config.toml
n_layer = 9
d_model = 384
n_experts = 64
experts_per_token = 6
d_expert = 32
d_shared_expert = 64
activation = "swiglu"
moe_layers = [2, 3, 4, 5, 6, 7, 8]
router_score = "sigmoid"
normalize_top_k = true
routed_scale = 2.5
balance_loss = 0.0187
balance_bias = false
router_bias = true
n_groups = 8
groups_per_token = 3
shared_expert_gate = true
init_std_router = 0.0196
lr_router = 0.000672
vocab_size = 32768
norm = "rmsnorm"
norm_eps = 1e-05
tie_embeddings = false
optimizer = "soap_variant"
lr = 0.00306
beta1 = 0.95
beta2 = 0.95
grad_clip = 0.5
batch_tokens = 131072
seq_len = 512
train_tokens = 377100000
steps = 2878
dataset = "wikipedia_en"
Below are experts of layer 5 (counted from 0) of a mixture-of-experts language model. Rows are named router (the router's row for the expert), gate (a neuron's input weights, with its number), up (a neuron's input weights, with its number), down (a neuron's output weights, with its number) and show model dimensions 0-95. Each number is 128 + 24 x the weight over its row's rms, rounded and kept within 0 to 255. Numbers have three digits each.
After each expert's rows: "raises" lists some tokens whose logits its average output raises strongly, later layers aside. This comes from a sample of Wikipedia text that the model never trained on.

# expert 32
router:130143159170128122138098098070136121131090134111131110141109152105105131165143133125131105108111123121117125177145098096080120153109155117124108105131119125160056132137125085113106128111118116149108119137145130144099114143121133116136114154144139101129122119074138108205138128141116125153
gate22:107129104145163131117129161134100137122115101137098138074101129132114122135128111118150120114157139152169130088175136121136128132096138173114113157112174141147133142107090156111133142140116095133148136128122129148097105068116174111107112150115088128161108162111099117129112153153112130140
up22:122124141159143160142095134109082177126114138156134122114162142116108156145153079108141100096125152162130147100122139137131125108127120139165101148151159133125148171112146084132155118146133123124098126106082104131155114049098147123125079130133113144128127139113105114122120183132094129095
down22:164137173100134128128100111144099123078121104121110100092139147080057136118164134100122142103162093139158123119121122089153135143134155136109127134160107100120089095144124153145133146160139140157117146094096157182112169124129130111161129120121112120142105124152172095168135101119102130149
gate23:107124139099131155163106143153176141092175129177112137129121125170132107140105159100146118108105157093119114159113052120096141145135116129118119157122101120145102131104132143114171157096108133134129129141149157127104131141146081158067150122200119149146119157138116114141136124172105143138
up23:114151107118123125148117156135158138120150109136161105084108169154133058177093133104140135120107118081123122134133083110115152139154134119147125148144153150161090122118123121099156125131096105110148115131117106125116159103132125122095153163161129104101080145123127119125124133136119112146
down23:160125097098135119161145137144132156125155085162154125060147106093123073117054107162153128155109141144119165111104139147136136089128159160125095130121109175141144135109100133096085159097106103117076079117113106142130136145126106139115143164126164161067119132126139118133110134117148120126
gate24:114108155145179194095133127163135159102117164124111180129134158127120095162140128116168135112133112133091154117120119149135146102127145102147145115103136145113148087155121152113122110085098128128117135106116131120147128110127092135106121157152109134102126154082128117142123136120106142112
up24:156133128116125105119117150101122167132110096168158130140111133105121131151125128100129124147133111141195118099110118139117106110130114127149144159105084094148071092129141128103126155150145084162136107151130125124100155133126144124099153156101172184162152121141094121138139123106112088149
down24:158120125106130158118125112121109072110114128126119147120115136127113146144154088156127157115106108100160123126135141138130135150090173127148108139139085118119079172127158169133097146155100083129128175124104114124145114127140131140113113144135110128114122153105159140118136134106094131121
gate25:156115134133126114143128101118125123184118087125162123110166123129138140150119093123142109138120087127105154109175079113132050097107123153137150139120086141101124110123172141138111126148094087114128135142149108103091133104119120115163101121154112130099109114137085109125144105143115107160
up25:133104139129173139169137130072159117128083140142126116122118114090138121085117104148109121103137156172147137151154181106141148120112124166131121106113108128105139123119137117116140126137151159155163186130152138151121123115149081135138144111089125115142108142133125138123142186145157100137
down25:136129127128145163135143156147088131099160089147126128171112084087125135155164098162174102107111134155074120119095133177115130140107187154120087122159108124139138098172080101098148134118114108120155079155083155128111140143138115137149145108139143100085159159155129139126140122125137164131
gate26:115105162129130121172123131167174137141089124136140166177124107130152156095122163134120156088161120133122146118074093149113112172122111140095131139151147123125103099106143128145144123110122125135120117149131144180133150132117104117150150165102142165084104124137126114159139152149110149127
up26:129100160092130118123142095132129151133111113125091134131115122122119165101117168142127094144149115137168144168091122134141107143136086149128141171140144083106187112111106117116177143159137152142164130112146165172121131079175147144100120130132164112076118131146102120118137158102122123132
down26:128146115133138118148139145130153130128103107134121161159148166145138162115104084110103148202080153131112140120097106121151148123120126121112117141181108133161112080118150140115097104147162098179132103113116178128125122131132106136166120115112093131147124114132119144151098171139134130108
gate27:172085161146115137151122080141125139176140075099123173131142104143102129127137132127110166082161091093159140166144153143135100117124113107146154151137119122122120108102172141139129131125136145140136131150108118110140117090145112134147124138168144168145096119137115132177132163148091087112
up27:086143074120101154109115084122103126114137127180101117103113139118156167121117118147184092143125187147115130111129112142104145130143142153141156148172119093115097122167089138102088119127116105120106140133125084116136112150120182125126120123142106172135131154140131131104114125166132074118
down27:111170176161113114111105135097143137166150137129105075113140115093133119163143133126166130107132111167098191126127149102147147161048163121151145092118117145125093156127135106158136126142109103145110123112121163173105111145122111133110165088114118137135140160130116146137138082116117118174
gate28:176126121116131148110170091136111172138156156118114107150120158071146163130171112136137142111169116066177163141143114118159120150200142094147138166155118154144123112122148154109114131110135173134139148157138144141151108119123117121127116117142104110124109129129125125152188121155104121124
up28:131116131119136151106148119151140147099100159134116114100118156158101105107109079137185148096110108160104118106143133133123123102159123131129125086078127151162107121152126090085118142134117109149092127117136097107156147112099199170160099098102120103197143179125133122125109107056135145085
down28:078117174121163080159123137151132124145109138109123131140144103150101089077162115129110118112130099122108157123166121080112139152091129131107175101120152081130118151154147140119117099131092112164131121162108139144120121154150129168135155082151129146077154120154117121104113123135141123090
raises: "7", "2", "1", "8", "9", "5"

# expert 29
router:111104153133166101107112139115127155111093071144116096155105133137142111144128186118078158158175123105116169103149168096106130110131111139175066107142154107100126105169121125153133127129123117113098139143170123100146066143150101106169137130151133102113156095064155109122106124145113131121
gate0:137137166095150128125115091134132143173138118165139134161115084139136131088131173150149149086158141118128125144116150131086126142137160129135137128135119101073150074099112141106107121106118127090115141090109170139120093120142148164131131130081132119137153105099158146149119087197120160152
up0:149129109141118145131140104122095155134126098149105125107111085136180153150127163150137127099155144132120114139117159135100127139122147128135143162141122126119145166122130122123090147142129106132133112139122092126118137118163143138158135143128122162167148110180184105121134091139105193150
down0:160161124098118116087100158142138154116124148088095138121149091153140115141159114105157122087155063129144073136149120138143147155162124145158087146103131120166168225182144159097153113109106111165142107125093071124156116142118106127166126154095121100109104173160164121127132133100139131084
gate1:122128161071134110114151137134079155137140121167119152170128165127169107096130167110128128170144143136125123153091183094140115113114160124166124120101133121128087134142129131156106172148134121124101128111113147087128114122140116150183104161125118137116137114125149175132140137157124169148
up1:134145138131149108102119158104119081083113145137153106111127105163084162156125076095161115104129154140181112100173113130125137147147100120131167129147151119119161101149099097106124111106140126138157127140153119150130136102122122103123156157121124111124117112179125116097124122099176074145
down1:121147176132112144138154153131097117119096145121154112168079114123093126100119094121144182152122142121154113142129108104098140141168128150123086123106091138173235135138122076107148108111080124100132122135096139138134124097117147103118131173112146128151123160173117112160099145128184153139
gate2:125113126099107136143132151132129148143113111107115134180157093139164081081160113144073127175154106102130147153136150127090103082110147094169115154133130127150075128147100131116152085136145131157148140096113123066134122103120109121134125098140116108142127120127145116121124146114141160135
up2:115116099100114079165145135084163077174144061140126101116112122136111135124145169123161134101099111148149115132095133139092089108143110147136081101134126132113141131100103142172160132151137156140142151134146123144142120152166188179121124088129141089110164122111153097176162148143124164137
down2:163158076176114151148079130152127063102117090137135128128151162132108155135166130118091127106127101143125136158116116120142136192137115173108111138107170154104114139144123075112183110149139111095124116114143162141146130156108099116127128083116170171158154138193158105101137206116120121159
gate3:119124125155128080118124147188125119204158159166108104125150136126118119087124153110112129110111101120142114147137110106133198060108136146097088147148153142135144109129112130104130109126129079172172152130108117115112111128171101130100149099139154138092131102102120112148134096125151127147
up3:148161157119120165150095115093147139113137153105088118097122145188084119128135076131150147082103133107139166111134155143104161180163075124125153106109104126106115161140134107131105158111128171091115142095148110070150160135162139128149116150112108136120131106201110089118182138143113101116
down3:109116115094156121135121105172127127112117134122146142147129115156105134123141099143170140124139089124120112130158153122145096132122078128097173157139160098153128153101122114171155159121106098140140143109101177135097149128132113127159109111156098078119119143115171125164153131131107166092
gate4:146174171157111124114124132075136125115133110168141160121136164165178140114150115166131161141088117151124133127129155144098088166151159124156111097112101122088116095119133130138088102100156152138105172143149111107107130159114137159163087116142094146148124151171094088134088136148114127085
up4:107157153090139128104131139122138107135133158128125118141113110160166142116161145129074154117160141113136129148151152123104103146150150108103117134112129118143115126092132099154139110134133148119137112104139120091133086151134154168140134085087086157136144098173140169143156115126144157156
down4:173153140155117136141130134126146181127146112109123063148145115161125150129150097153116147140157115141119132146116140088138111096135145113117157128140092138124153106155140158151133089159064120133124135107155122089165088122155158129159129143180101158157134134151168127109101112116103153163
gate5:101144106132143108120136155101182099095095128144101114149152147110114140162144118138116129120108127145117136123157164128100096144125122148116137083101109110113073118131091156164155109115087124130096138151149115157141128144115152115139109130153124124116105124122114098164148145103102106166
up5:130144112125141139103155125144079134132145161084116119173166127122144124111109158121141128130159128107108110110088171134117086123132149118123133133092134107112145098124057154117125107142131123137083153184132130090117125127131126092073117134138155153136101172119176085167164122065160147119
down5:155099118120121152108140115114150086130154164141126116129117120100113122155106152161160106101106099153140123141094144127116152125164124166139127115154127173080136118125120102146088132138105106117151133136112106167122155135144157116114102151060160122134180176111136143142096107143173137145
gate6:086095163106150132104129126116158138118142115104102149155128104135135089069131099153100122169149115106126140145127148099136119155102125154117113115116145095090120105127109147130143093154111160108115200141140165103144098119156149133096139152111070174132092154137094101167102107176161110102
up6:159137109110124130091183158069140122091118137076125162137126162141103105153133110153129161073131165141104117114194103084098158166132123079111140064124134161144127132133143129130127130112115143110097144115149106151128164150133173118156170115199152113153163109102121136092116155121123129113
down6:117115110203105140100157142141129091112076162111140101125156143127111146105131087146138162169134163128122171127112152132099146114111109130150097146139098146106102114156154155118125146138129108152138101118141133135127105129112091151089150116104177136076130142101117112174108183107148157093
raises: " With", " At", " As", " From", " Among"

# expert 57
router:173144104160167154127164131130126125121129152132118130114163118120123143149100123112097160136109144132162113158125120113139148126120132111127118110096140093151111114098154113130087128124102099157131088129145160144175121175127080171161121146148114115088134091127144120148165109115107111094
gate0:154142138096167155127084124125148108123138115144112108107148109140138134152151165117095135115145122139134154124160101136118097158119134139116108148128112106137123102088173129138114138107116113101111122182134125110106105126148154129118111139161091120112076100128127092144116093113132140128
up0:104160096165101133102181113167087124147146135118117151136128161129113154140125113148169105118120169099144150147106133132157140113086147127135122070161189116142113148152126129120107116182107154189139155105157099168150151116165098099151111127079131098116155121122103120133106190154162137130
down0:104131160144093110146148153163120105132152146150095158125091123120091150186132112135166135166089148146113113152141141134096183093120152102138158099193137123108127162147109113112138139132099119114121106110090148147085114175148127087140124101094122129087124168133166142155128134138146153073
gate1:168171102108140123137153129114132128101109124113150087156114159121109127103087128098135170100108112069131136123116162152087108161123185129149113110147092128139075118085118100126127132096108149136151100129130142123127134136136142135114096165101127147101165120128126087127134108147084098090
up1:123122145128130130165125105149100065120101136138178124165128093127150124139180201104130117195120108129159118161115109137129113121148135160156135151179128129144167120142150069152108105123149141114151115085120133142121095139088141115108109144124107131115090122148147154092153148139135109129
down1:100146156155114176133152158141163144100126109162111159126123113094107074159185110146129090138114115084095073100099117135119130113112134133116113105135129109161120152131133179096153111170148183150122147124119120146155120136091117156124136143166148132077151116129099141134095163098108136113
gate2:163116129092158176108103103132104109138158127123103148149156137127117092137139129131146115115125126131130139158153082110140121139117104143123139134126102142130158101100113161129146144101101113142082102099084145122121142139119126140094091148146112128135169106132151108134148169141142147142
up2:100136114124120098177157121119142145080132131107147106086061117155150127081139124140109123164119129139128159121149183130110102095123137114133111082140109165103114137143115112123115136152168130115174131127125095140121111152159096140142106101142131155115117151137134135138101123165124085128
down2:116091111164112135172099178148116132160150117135109096132097119133140153145136139111125132123125110121140151156124131162139150123113130063144125092118127137139086103135092115166137137073121116145166134129132151148117127175151118119110082143128160142159153114127153101124158076101073114141
gate3:166106145132123125149121184147133134138129136142118143127145153120149166135088154159108116113140124152120114115143108118126102119130077133123125148112149148184123104145123126140114140076138090123128107101110142087117181113148125133162145169156149106108165136121175101154121093131086092136
up3:100149133149139149100133108132176131138076142110137121167105177199138165104140137137087133086118121104133224139169142156121118123169114111128122166116081123096145151135150138176165165161135153132156114128124134095137100149117159134159130166165102096133126111130104143097168164123158085109
down3:107113152129114147145165125091110088132156091113151190152144149100126166133119146129136140109175151109140106144142128125132146139114155104128125102130128101176089106149143145121132166133125185140120136069119137174194117103116110154081123092121122157161127121152109077105089109135139147109
gate4:103081134126135108094124155118138135153162146141149116119114154089092138117124188097113121089119135116106155107166126118109124144149151112094151161133141088105112122130135084156121122074096128166112087108131156120150144129129114113108163136138169092102100091127161148151074126121130117124
up4:124118140157127144112126169129145118143165143251101114142146120085131189107143178078109117106090131080152131126119139140116120101088142098140150127108118132089090138118138151132108143072119091182106124128167110166139131126104125119127104128130171109129121129146102164161112144104147141116
down4:145146129165146103174144129104107100140171109144148082110131146126131160114130163117137145108110104137108126101114152110116115151132163117155120116110102124112135136101108133181139121097144102149082164118152140171119103116112132136163156111158115120118147124123157139083087171161132122107
gate5:175142124130133155164123179114064078118112121131174102112171128113128135157130100135181106101147141130102100145117138150132082152142123084125132105150171118142106114144137177125135091164086156102146149121135138114139134134157117140125125166186139110132117084124176088163112124144139111092
up5:121147114104155172127115137133097137122117171127092138105113110142131120139138130156117078135136106137097150137125119156106141119130119108129129145106097139113119120132094107133107149100117178088101135118121125097088110085113095092143154107165139152067161159136179117110136143138158105123
down5:106159088128101129113131124175143098145147145121145107098130117162122094147109153136142117145120148105124091124134134167113106094107095147109150131093125079112136166140121125128115179129100080127092153106117096166110136104109119129103128116094106070116145137131101109156124134073098106150
gate6:110150115096166153161098176133141127175137161133127122114122146158116114136142098149138082079119120137121191147165105118171109146116148134123148156146124120104107114106130138145106132114108100120141096151139128105093164124142076116174103110155138120087152110188147126155114121159155072130
up6:135082130148093106129148105105088140106150093149110128107084075152117125121151141077126108131166116130150059141148123110084114144085132160141145134135139135151179153141144099122085140161117095128163136099144100118157135125123137159111120103164129121167089115114094118163148118071123123153
down6:117126134158153133171118147113145131099158155159160149125096152107145148112128134084056128134119138125150161130101103131061177113158140128133090122156125167169125097121134109146111086121147130100072113135082167090120141097134120097162136098111120142108121140103135127134150134143124152101
raises: "for", "1", "inc"

# expert 3
router:104135135124134130168127135182156165132083146136113103128131176117099127128145151140134076105115121139124163111127112075136153156138125126155100082139156168125083072117120135141122123119126157122132183161146155114134108133151124134145116128120138136089100118098176136142123164161154115143
gate22:122109107152147137149092121138087127119102160098154081142104132141133137126095102145119135134155124142165146117146129109146100135122152164119188161125106124146138108138169156165171119106141100152159180113141113143165150125068135155140180080101172124111136133135099124096182130142097120149
up22:168080121115128091098114139137145108127116168085141112153128152121159119135113138107148139149154157118111116153160137151137097102117131115110123123147152174095133124113142169113154110127119164183102118109110115108099138104103145145073160126111217156139134123125156164133113152152164132163
down22:154146135149104120109147149147121155134137114065151097118105100162127117142127128105108085132156119156150121130119095138173110091139125180145115164127112167153101138122121124158106081107098085118166095139125131099126119122139204153103095085142107102102091147137143139116076175090128187135
gate23:121156119148144131088125103127121176122136134147120098158173125136106158114129189153094140124136095113114090116133105088118124133186181133168178131149142148112097121094063139097123174098144076113127134104116122097143094140106144100155146144125166131126140087120129126157125135148151137092
up23:147082143150120125120150109156156107132139136135136081150116110132168145116140138059081130106148116118115151159134157072136153113177110153156116173102125150148160120105091129130128095119129131128146102140112121087126131106099166141148088135123151127113066136147093110148126103123176164097
down23:142139077129129157152088098150113108098125118122159148169088130163166167121115110114184156088127143092125179151131165132130122114108143113151124147136105120159116088126147114142095147185137127101084115117139089142123102099104141090132134156130114173150114138129117182118119127128145082136
gate24:093106164113105136131129174126137109125136083111150126127141124154137145066076086111110116154130111143113143175133136099127117093122126119123164147132140097077136104147096111146155133115135106133148101125123096095141131090150102179087140109120155133095149142105131158141128168136124093151
up24:152136128148155137111115135135126158106101171130104154098144152166124114161112125108130152143108125146137103093108107122122146145137165089113137137136126135146123137085099120118156167164094137145105139092161133134133131149100157126149097133135122143162108109171150090128086134101122180139
down24:100113150132110167163087117138176156137094145135094148145124145113135091084161154130144101107163119110085121118139160112099135093122097144139123145153099076156118084137093136108125114166146159118095154147150153122160159104112090153158108144111127116119110149115121146158104191191126121156
gate25:079147124143119147103097121130144127125112130136117145123172138129132149130121098129192112127158076089145148106122116106130082110176165167166119131124146124140098074136126097170084132081107186152135094108134147104149060090103162117123139121111124158129094138123154085114144072114104126098
up25:115156132114109139142154127111082133122083096158156123167126124110092115165152116119107125126094131125137133135092169152120113146120095150169131105126105086140134151129136144111101116119096120103094111112175121144172080131101127136158078189111132124182096146121174141129115129104129147135
down25:138083171151142130100155100102111121088149149140134113151121092118141117162117078157147111161159191090117137153091102148116083137141109107133143081101157137105142098096138121161148152129130099078124103119111085120153121141147129142122105166170128153137128129129110130136124163129115157123
gate26:111143104137132134118161139113158126127144074138174143140110130151073067126148141148165170140117108128173136114127123094074114166123121087133135177143140097126146105113114152145103099129126114079141169103168183129121095110156120117097156131152105117103125140099135141159136131126183109134
up26:138148168149168181154113142140084140138131178126102113081167166120149165118116106148126110133126125120122110136134156181128136110129124141129106086118113144119088114139161088121132182124115121136151110168115106168167137137177117108141075136119135119147117132139096115105124145093083144125
down26:127111111143121151148075124169096092116135118155120124128135108126127149174121107102105098141085102100103145109105182123124102109133113117114128106134111133130122155114142155139140124116103163135131094132131169097141106139147120117110136115107134187120113112123094149169116154131103137102
gate27:103119096108135079107120132165094095067119139152166109139166138152155133148131084133135094119132126125151147103120142166097119137096104096156067118130112123071133126124130113156137152127139127122123135158142160099097096123136147126145137130145140122096122144121111115135132134064160132126
up27:148152106151153117110135150112134115133087148128108105139078159164130099152057122108188115106103148120127104138141134101115138094094133090108153134135131164101157113149192108115102090092111162097117115132118160093133123163151118147140142162136162077090155135120149160116142118141114126140
down27:126143126110144103111123116115125139140117122072152134174134161094164137117100131092145109107136102089163138153141156111128081138124138106110162141125143147113157121176140096133128127133146130105126133122116098086139125181118147151102143084096101150118136150149168078169138136105149169145
gate28:142105147161126118089127123117184096118141168154132148172148148148111124120088148140151140115130140138143149118165125118133134104134121100164127090163108145103108090115115156129139123158116129140082146092151141135127143134068133133115154110137115171086125143129089125122126126128144119156
up28:138087125130127165121102104124151159137127084124121096153128143120150105113127123105139114143134103105068143105136150066109086153112149148104136123121141139120177135151118123178087119121145135099132165173146152117128127124107143071121100085168160103139119116136131140120110135126119097103
down28:087119093117139085176120123133159086130037090095118143116179137073142139135093124138144139139126149143156104155139118116169122176126126132093100129131141121095138088100130096104121118151160163113111096099073126120094121163120134138097075136114084146160136137110129173149114133102122108143
raises: "0", "1", "2", "3", "4", "6"

# expert 33
router:119122160132136127127113107058155121162106114109122108133111141132109131179125168125120125117131120103073180154142104100113164135084138157143102084130132133142125113145120091140086118101124102170130077116185130139109137135165095118138118145106103110114149103107136122149117154127091116131
gate22:138156163073118164152151110096139129126119117120112132154087162107097141170105125119124134156161081126151165109109110130088115130134096114127124140167145153127139092143126136154103119091108169088116135125121120153152074151143114083088136103112155111150122172143108103165142114115152122145
up22:116104112111128141101134142125152185134133130102070124169077152133112136146128082138147059150136088151134142116125115139105126125118127130128075150142140127158088149133125108138118118116135116112147093130114172124143118141118144133077111137138149142117114119125125103156113099142111112154
down22:112119135077143112109136100110168144154148109147116098106148094112159137115114135140132097124127157153105139136099133092116143164125110150149092119130076190112159179098125113113149134118090141128143155133094129116118148130136118064165121106113148100121148163103133151113116137150125124119
gate23:143143150137203156114086140129153156109143136121088124164155134113153084126139152151108153144114128132116126183127165114116118142103170125145149140122158171169135129102131111143116123109177082095175089130137133123133113094101135124121110097144125123115079114165150110168155146112110175137
up23:101122138162183182135081174112128126176131150126098101148156109079109125109174116121092106167121114099129138153116151126119101146116091172143129130106107111128138141147097107136097179089114100089121102143123162122111112121104131135157165119143086148161078148151171118177158104058131117132
down23:105109118139139135096095170147098098120104123156120112155135138117128115134175121114161108160119153103133143104131101105117126174132114138137126102153158144124094122080117080154144111089115133163109155160128153164168148154091141186126151084180115138146136119136134118141142121144137112143
gate24:141092146163136144151116186062150106151131117120112105145115114129127144103144143140158156142139118060123172121132162113144114102157150141149142150122163155146162126119133121149069110103160121096187113131168126166124092099119102137145144110118132100165057138125135074154123108148134090132
up24:113138132086102097098171089222105134121104146169136150111127134151165148159119167121115118105118085160115127109186081112123134149087101138129130136109076116146141113113109111098123125135076117131086129075127157121146160145152145145102114120143153124119152114118133125102126127143186122115
down24:126107166148126106107089081109107117134131102139146147153117135154123119112118186162120136121091160126124170097126133169103140101112107123152137165159118126114153170143127131088117084132162131172112131151151126168149126095157098153132127123117122144139081141102142122103111168127132105133
gate25:108104118150113147123117134087145105135104111096145110145080133130121154166141127125134124130117131125152188134126147122107127143126145119126127099160136149103115114120108119138152149155135069157148116100108112117136115102126183137131143190132129130156166200157118125108114154153152121130
up25:144192112152092091127144118114147127132167093096114093171108121115109148129153069130148115137121138159148104107132157133121144120133155117169112093142152149107089138127128103124165130147135112173095135145116121146125107137119126108116118123112094151143075141099111172108122141132107139127
down25:118130145119096145112117092129130137173157092089121141119132112190136128130114118136138134106155099140116066071137092150092102114115137094135175114147109102134142156102171155151136161112132156099096142135126117098143140126123150084073180073110133135114137182129155141119137123154090105101
gate26:113127116141171110136106140144162126136150096143115087149110152183128131104141105103118127159126121121136155152121084164099153136161164126159107170140162132171155078126145128114113112095104135126170110091176137145100116132106122131085112162165132149135064129179121128129157106146127081125
up26:101154082107115090130095135130097141134122105114102115088120137111130149134124116165109104163124128142169102105114170108134122155105126136118088100111116080127099129101115149110113133136158124117048116165112142103132124103088108103129142144127097151126094125072140118155116183164146124124
down26:164114111108105119096150131113059176124121147117057101095144128096150127118128130106128184059116118156106104123106132086186138137161111102131123110150136151166103156161144105107129149149154128123122175134118139152100110088133129132128160187108121093165108119154147126125134156113106140092
gate27:129083128104174105120117134107146162141144076136141135177134102121123123119159142150101134124096149110101115145121154125116072219116147139152147143120114173103116106111158114126111126131124117120150091105101168093135114122148118128122124153127132109114136104125152110193092154086095119137
up27:163128143139096167139142130114115101114081143173122115113134177148117184174110132113105098122110121149088118124145127093137144102115120129127102132119105113144107134130115124145148096119141124132149120097129135135087109078129095119155115104112125111104121115122151118118148132131137157099
down27:135141120098114085144142083155105165138091113146129170130146135155100134160118077152105129193139161117125138117123138132103167078089133165097102118135135131116157123089138157116144133118134107116137114133102100114122102113107100147134121112112141138076164085160161127122126082085121182100
gate28:126139139109134149173091117133135109170147131136100103125136148142104099107122134149095146136126127133161160137139128130128086136131113135116123139125123189137120124116154115114186101155116156166159128145177128125110120155144158114167139134126131102070113122113106119144116097104132173101
up28:140171135117119129105126124148074133110093179138196132180144110118149134144124130161138161151168091140114102113118135076123148149135107108131146118082125129166121119127108139139125105131117113113124121151120106096136118161129125124134087118125175099100112106100169133109137141129099133115
down28:124157146117117131155127151147137155148133138115134134134134136129106147110125124171143107123077132108165132131125124161128128137159164179104112139138132166147149162166119169133101104132117156141120109100157104117116154112115092156110114150163126086161139130137169105147132071164095113096
raises: "2", "=====", "|---|---|"

# expert 15
router:134100151158125139114163105095130123124165103115106111167089116117147133167131143132133181127106154141113127162144109099116153099133108123131108100124106115119092108145166138106138180139144130157146130112172087100120137119154129125128116160101112111115125088116160119131160159088105148130
gate0:110138115110121128100140145097132122179126125150078166125123162109137114121086119114113122133140144149096156115157146138157110155136129162130132111103158143173120076162137144153109139126134145116140114149132158126122147144116139134130091172112149115136144160103116080135126158125133139178
up0:120143091092152099152079159154113122127099109120125099120153111146139133131165128134141146162109101125132116133119129120091123100127072122148138149126101160116133146156137120090135093150101123135092151090138089134132128099129112119110183097132132106121082082189133113129094126102147146085
down0:121107114103128155119187083148148158078158137123122135134107093127146109118177181127120119096131074177140121146103139116165109145096121118106134125134117095172160152109118110101153167129167130154148183120121117119116139129152088118142109106115151148104132130136131083139132050080137104115
gate1:120136129147139124122105088126127124116153141146102131142147124104176144115108150127125120115125142116087118129136115089111082132145103125129132149076096129092126116131081103136113098130098128171140162103122137071157128122140134098153152135176141130126166133094110168137136127101127106166
up1:115153118139097132170135087145120129127162133088172120147164109111112143125088101086132103117129137156136127107159100133134125142105134105161128150093132124123136118149116096143155158159148121122150128125123155098093136132142112133147122134086122129122131110101120116104125109085140118108
down1:105122101130113133169119103126109093137141137102138165114157128143154161107114123083126141124108089183084105098106142151073114124122173120119109108128124121111106082098166083145105160144083123112154108123089110155151126107128089088141122103110115145127107115110147136132091135122188111124
gate2:123129137107142097142165119110115120114162117132113163084148175133084128127113105111117131152102108132150134097133123094130115144178158094134134102165134105130113126107166075141132114131099162135150114124104133129127091157135129135117106118118081133103090123118167160166102099122129096089
up2:080138145163080107088129101146095113139100146164108111138125136132153133117162155146123120122103133131138153131129107134127127100079118139123128178101122124139149129159156166142132120100136121158135152139133132113195134133149128152150070123109121108122145164170144121103135144095129114125
down2:137123145051096084179086140129097144109097117133113112166144133164148115133156063105119139109155148113120109133128087139135122123110132199101074147161101165111112127112128153126128105083126143152169110056181104128129133103148184138114132155098123155131133098089182158095110135155106110095
gate3:124077125144137121149140135113133147137131110115136129103075134101129087110120145145089117118145128129132169131120143100127102150142116167092117101153182116152154133120147158165128138124149119159102168132111131122112122092106108151176103130159133114112132131130122139117160116094093100175
up3:121086116149115122158121172106144176118064142116112100120125144101125127099183131126095083121115129107116164163092155140139124143150094128109137109158151147145144148109143104189117141102162135151119169119117147149108110115119121140192156122123141134123132146137140082111168145127092116166
down3:094131103145134127172178086101116181156090175181172134104087154142165148134142148113089137131117146157160126154146169098108116144085130152137133121124165104155176123145131121100112129129134110149118167104150134110131137101142193130124151165135162105141122141163113154162096163108151136104
gate4:127132119145126110156112104140179128147166096128131099149168152115151128185131152121177094147131148161106157169143104182096127140165161136110132136131149123130106099147094117089137109150114122105152111115122102109153108119186122141111152160148122111106119125092135109150125140118111116142
up4:114142132114108158136134144140118097138078100126117164125145099155129137093113120097130171106109102073115128091104108125123109119096157109118135153137112127122154124134173115116132136092116113117152087108087122103138110145086118169086148106109135136112147167162145137116115147117141130123
down4:156140167123101164092141165158094147105120106093128149190127103133121158108114121142112124172108161121152121102158129128134129124124144136135173151089114093118126168178128107119098129135180140101110099118129130096093110128137111114132122154122170164124146167098132143110103153181165105116
gate5:164072132159149093091133133115119092117111110126126093125146155155121133153103135134127153140152110136131183129163167138164118134109101099097128106151156112154135079127146140112146154123143135109158163122161132141155098174180149128168114132168144134093131115097154091106142096115126132091
up5:148079113125144124132110161143138119176120129121166097166120114096085129118121153099083147148131100151134159129147121158139166175130096098099110126152146088175152085129165184119134108140156152112138115136141147139152132154136158140147145149165134152108145118164137133114112105110110112101
down5:132126076139088095117099125133097056112126112105138111121136113112114154131113127154130147120118085140123129116088098113103148122114171122143145112106138129141098150108090084142185140146137115115147158145160155093156115173100108121134094155150107123098168129164144098121150142159114105103
gate6:094136170116182147090154119116075092105138092150126138135128120106167112163126097140160145188117149126119143139122108110111145100119153146125123124114125130111152133089089145152118122148115100123094148141092155101115127116188142141150109157114129122099133143099083166113117096130152155110
up6:142096079145096159134079149129142134083117164119156120138161136131076155130129153138115119117115115142144095165097094114133132110151095108098122120126094130128139128121120118115106165131150094102111198129120143135117125142086149066102153123137163134135123107155139110167124132113124116139
down6:107099122119140135133157147123112159146141150122065146131145108107107141150095162094124125124125135104093165105111097135157151109168137094142150102137172094099094164178089105158106173141131123162077077142128136175124099123104141145129161124180124143115129138160138160110129132118169167143
raises: " ability", "RA", "SA", "ious", "TA"